config = dict(
    hidden_size=128,
    d_shared_expert=0,
    hidden_act='swiglu',
    balance_loss=0.00219,
    attn_scale=0.125,
    learning_rate=0.00266,
    beta1=0.9,
    decay_shape='linear',
    final_lr_fraction=0.0,
)
Below are experts of layer 6 (counted from 0) of a mixture-of-experts language model. Rows are named router (the router's row for the expert) and show model dimensions 96-127. Each number is 50 + 15 x the weight over its row's rms, rounded and kept within 0 to 99.
After each expert's rows: "gets" lists some tokens that make up at least twice as much of what it gets as of all text. This comes from a sample of Wikipedia text that the model never trained on. Tokens count by the router's weight.

# expert 8
router:71 53 50 43 34 59 26 56 60 78 84 71 48 68 60 82 41 41 58 28 64 45 57 61 47 40 55 33 35 62 58 60
gets: "ly", " a", " be", " is", " was", " s"

# expert 38
router:54 49 59 54 22 59 42 59 41 64 18 37 17 46 22 49 77 40 32 67 44 49 49 45 44 86 65 58 55 47 29 54
gets: " L", "I", " R", " l", " D", " I"

# expert 47
router:34 53 29 78 51 63 28 65 44 22 60 51 49 34 46 40 21 57 24 59 34 22 40 32 31 30 46 31 63 57 81 36
gets: "in", "al", "ation", " in", "ity", "s"

# expert 37
router:63 58 58 58 65 43 54 20 50 57 43 62 57 38 37 65 31 36 40 45 63 39 41 54 35 45 55 62 42 32 38 46
gets: "ic", " s", " sp", " f", "ish", " comp"

# expert 33
router:68 75 57 28 39 68 55 49 51 46 61 78 85 50 26 46 40 65 24 52 52 49 51 70 50 23 64 56 51 44 52 43
gets: "a", "e", "o", "i", "ia", " E"

# expert 19
router:62 28 66 32 77 45 50 59 22 53 03 40 55 39 25 58 53 57 67 56 50 74 53 50 48 79 73 36 19 52 24 52
gets: " c", " C", "t", "c", "am", "em"

# expert 0
router:58 49 59 61 61 56 69 79 22 69 54 49 68 58 50 65 52 50 62 75 47 39 31 57 35 48 41 46 57 62 50 36
gets: " a", "-", " A", " the", " \"", "im"

# expert 3
router:35 55 63 32 48 62 38 33 27 62 65 39 57 19 45 60 37 57 65 20 61 70 53 52 47 49 29 22 41 56 31 58
gets: " the", "-", "\n", ":", "The", " The"

# expert 21
router:38 28 52 47 69 47 37 78 52 56 27 52 51 35 26 62 55 61 44 59 58 15 21 47 41 30 76 42 33 35 63 40
gets: "t", "g", "r", "k", "e", "d"

# expert 46
router:58 32 41 64 54 25 43 52 37 32 46 55 54 66 38 67 60 64 71 74 51 57 61 61 34 59 48 40 77 39 65 34
gets: " ", "id", "ut", "ff", "ult", " an"

# expert 34
router:64 58 29 59 51 70 54 38 68 41 75 37 79 46 86 40 22 59 67 56 75 78 50 35 48 33 43 76 32 59 25 49
gets: "at", "et", "ian", "ot", "ed", "ist"

# expert 14
router:56 34 72 44 69 50 44 35 48 65 43 38 65 39 75 82 75 37 75 42 40 79 55 59 42 77 53 57 42 68 20 56
gets: " S", " G", " B", " H", " g", " W"

# expert 12
router:52 42 43 63 41 29 49 71 52 42 76 60 63 60 42 26 58 50 45 36 38 55 56 19 49 35 11 64 17 61 44 50
gets: " the", " and", " of", " to", ",", " from"

# expert 7
router:48 61 69 64 65 56 88 47 58 51 56 46 48 42 20 56 68 50 54 52 61 52 57 66 23 59 59 28 58 27 49 43
gets: " in", " for", " and", " pro", " on", " re"

# expert 43
router:02 47 64 36 45 63 43 66 44 57 80 75 41 68 44 59 24 34 63 65 68 40 53 59 59 36 35 54 34 24 21 64
gets: "ent", " ele", "le", "oun", "ial", "ate"

# expert 27
router:65 32 58 38 43 43 39 74 53 72 45 51 48 52 67 55 70 87 19 55 24 34 72 68 38 57 87 40 74 14 79 69
gets: "y", "3", "4", "1", "0", "2"

# expert 41
router:41 41 36 54 45 20 71 69 63 40 47 60 51 62 73 65 36 55 57 54 62 55 77 45 53 26 03 74 48 53 53 55
gets: "on", " of", "est", "et", "or", "ar"

# expert 42
router:63 60 62 41 51 60 60 54 39 58 38 55 45 61 23 60 58 36 23 70 48 67 76 51 78 39 44 60 41 51 13 31
gets: "\"", "x", "–1", "–", "–2", "ague"

# expert 15
router:30 52 59 41 45 34 52 62 67 63 45 72 55 64 74 73 75 60 49 62 44 39 66 51 30 19 59 44 45 59 63 56
gets: "g", "ra", "ay", "ate", "ou", " John"

# expert 18
router:56 41 36 46 33 44 62 24 73 63 45 26 13 33 53 51 58 40 54 30 63 55 43 36 57 70 40 14 56 68 68 48
gets: "i", " d", "l", "iv", "el", "ation"

# expert 40
router:42 53 32 21 56 61 71 31 55 60 45 38 60 51 29 48 67 77 51 58 48 81 50 80 37 63 76 59 88 48 55 60
gets: "\n", " O", "ol", "O", " pro", "un"

# expert 29
router:48 65 70 51 27 79 65 53 50 30 36 49 48 52 47 32 62 59 60 40 59 28 73 09 55 38 41 43 61 35 60 54
gets: "t", "er", "a", "ill", "i", "ect"

# expert 31
router:37 76 38 57 35 60 49 38 61 20 44 37 11 39 26 58 69 55 35 18 30 24 28 47 38 49 26 29 62 40 48 43
gets: " L", " st", " l", " St", " v", " V"

# expert 39
router:47 65 41 80 44 60 29 53 62 21 70 33 36 64 89 33 64 47 54 63 38 23 58 48 58 43 68 59 45 43 46 62
gets: "ing", "ed", "s", " \"", ":", "es"

# expert 35
router:91 51 35 35 47 73 75 57 24 53 49 51 33 81 61 39 33 48 36 54 63 44 58 61 55 81 66 65 48 60 76 44
gets: "\n", "an", "1", "9", "5", "7"

# expert 44
router:59 22 25 36 40 86 64 44 50 70 53 68 61 48 37 55 54 53 26 75 44 40 49 71 67 44 50 71 51 58 54 13
gets: " ", "A", "R", "S", "C", "T"

# expert 10
router:54 32 33 44 74 46 56 53 42 56 23 45 40 46 69 70 61 55 83 65 33 23 30 59 66 36 47 53 42 58 32 61
gets: " m", " B", " M", " b", " H", " W"

# expert 45
router:60 35 92 50 50 37 75 45 34 59 19 69 20 56 58 72 34 49 71 55 70 37 51 48 53 56 75 36 61 46 59 63
gets: " |", " 3", " 2", " 1", " 0", " 4"

# expert 32
router:23 50 84 73 58 57 53 35 54 32 50 39 58 42 44 37 75 45 59 59 46 30 41 44 71 40 11 49 32 68 70 61
gets: " in", " to", " was", " that", " and", " as"

# expert 2
router:63 30 34 26 51 37 39 54 45 54 82 57 69 45 72 31 54 54 47 38 51 72 78 43 66 49 32 62 54 27 10 49
gets: " The", " the", "el", "ace", "ity", "sh"

# expert 25
router:71 41 46 11 59 36 64 42 66 65 76 75 43 35 65 36 65 43 43 80 33 52 44 69 61 45 40 61 67 58 71 61
gets: ",", "er", "e", "o", " for", "e,"

# expert 4
router:72 55 49 41 72 57 44 45 39 53 30 34 75 37 22 62 67 41 69 68 50 46 42 44 55 85 66 61 50 58 28 52
gets: "l", " E", "c", "s", " un", "en"

# expert 30
router:80 57 38 68 51 72 47 26 71 52 65 68 40 57 54 00 44 46 28 32 63 48 58 40 70 70 52 42 56 69 52 52
gets: ",", ")", "s,", "\"", "e,", "),"

# expert 20
router:76 14 24 73 55 70 42 46 34 38 43 55 47 45 43 56 50 60 52 24 50 40 67 44 43 12 74 68 32 58 62 19
gets: " |", "u", "a", "|", "k", "i"

# expert 1
router:55 34 64 55 41 31 35 77 59 61 43 41 46 22 43 51 15 36 24 22 68 69 32 54 61 58 44 53 58 64 37 81
gets: " n", "er", " w", "per", " r", "l"

# expert 6
router:59 39 46 50 76 44 44 44 56 28 51 46 53 32 42 63 38 43 52 38 42 67 46 59 86 44 44 52 59 29 53 76
gets: "d", "ad", " 18", "od", "ent", "qu"

# expert 26
router:22 82 57 43 08 39 54 53 44 38 14 45 54 64 55 54 45 68 44 70 60 76 40 44 67 41 65 67 58 52 67 47
gets: "ag", "ing", "y", "h", "iss", "e"

# expert 23
router:31 65 32 55 60 41 60 35 38 63 75 58 42 74 63 59 59 39 47 77 26 50 45 61 55 48 40 59 59 54 44 68
gets: "\n", "ro", "-", "ed", "–19", "un"

# expert 22
router:68 72 46 14 61 34 41 30 53 55 63 44 40 51 58 46 63 43 83 54 48 54 37 44 44 75 60 58 60 40 60 43
gets: "\n", " t", " m", "==", " play", " is"

# expert 36
router:42 39 45 83 67 64 66 47 34 39 75 40 46 54 60 64 40 57 34 36 55 44 68 53 37 20 49 61 51 68 64 68
gets: " |", ".", ";", ")", ":", "s."

# expert 28
router:50 66 73 35 44 46 31 50 49 46 15 54 45 54 41 48 58 46 66 54 48 47 63 44 52 52 66 76 56 80 75 42
gets: "o", " le", "ad", "is", "or", "h"

# expert 13
router:47 35 45 71 39 32 33 52 60 67 44 72 48 60 64 23 34 64 48 51 53 59 25 43 45 88 47 48 42 17 60 66
gets: "ed", "r", "u", "or", "ul", ","

# expert 5
router:66 52 40 36 60 66 56 56 51 65 58 43 51 47 34 17 32 60 39 32 49 42 59 70 40 30 53 41 47 26 65 53
gets: "s", "es", " by", " as", "as", ","

# expert 17
router:27 31 67 63 51 72 73 48 15 80 36 53 65 36 38 67 49 34 62 75 49 69 25 61 37 69 54 51 62 34 37 52
gets: " A", "p", " P", " f", " F", " p"

# expert 24
router:67 44 50 82 57 36 45 59 62 64 32 54 72 42 38 37 07 59 44 26 36 76 64 44 19 80 62 54 46 52 58 33
gets: "al", "e", "or", "es", "it", "ed"

# expert 9
router:59 50 81 53 42 56 60 31 29 68 54 63 29 30 24 60 42 37 29 33 63 26 46 60 55 42 78 49 71 68 41 30
gets: " (", "m", " de", " l", " re", " He"

# expert 11
router:37 22 43 53 68 60 47 41 43 30 52 56 71 70 54 66 60 47 60 41 44 72 30 60 30 48 58 58 48 54 64 61
gets: "\n", "|", "-", " M", " P", " T"

# expert 16
router:42 75 27 31 43 45 43 34 71 36 78 56 31 36 78 51 44 48 51 67 45 69 41 56 50 46 45 26 73 61 48 38
gets: "ion", "it", "ong", "ow", "out", "ction"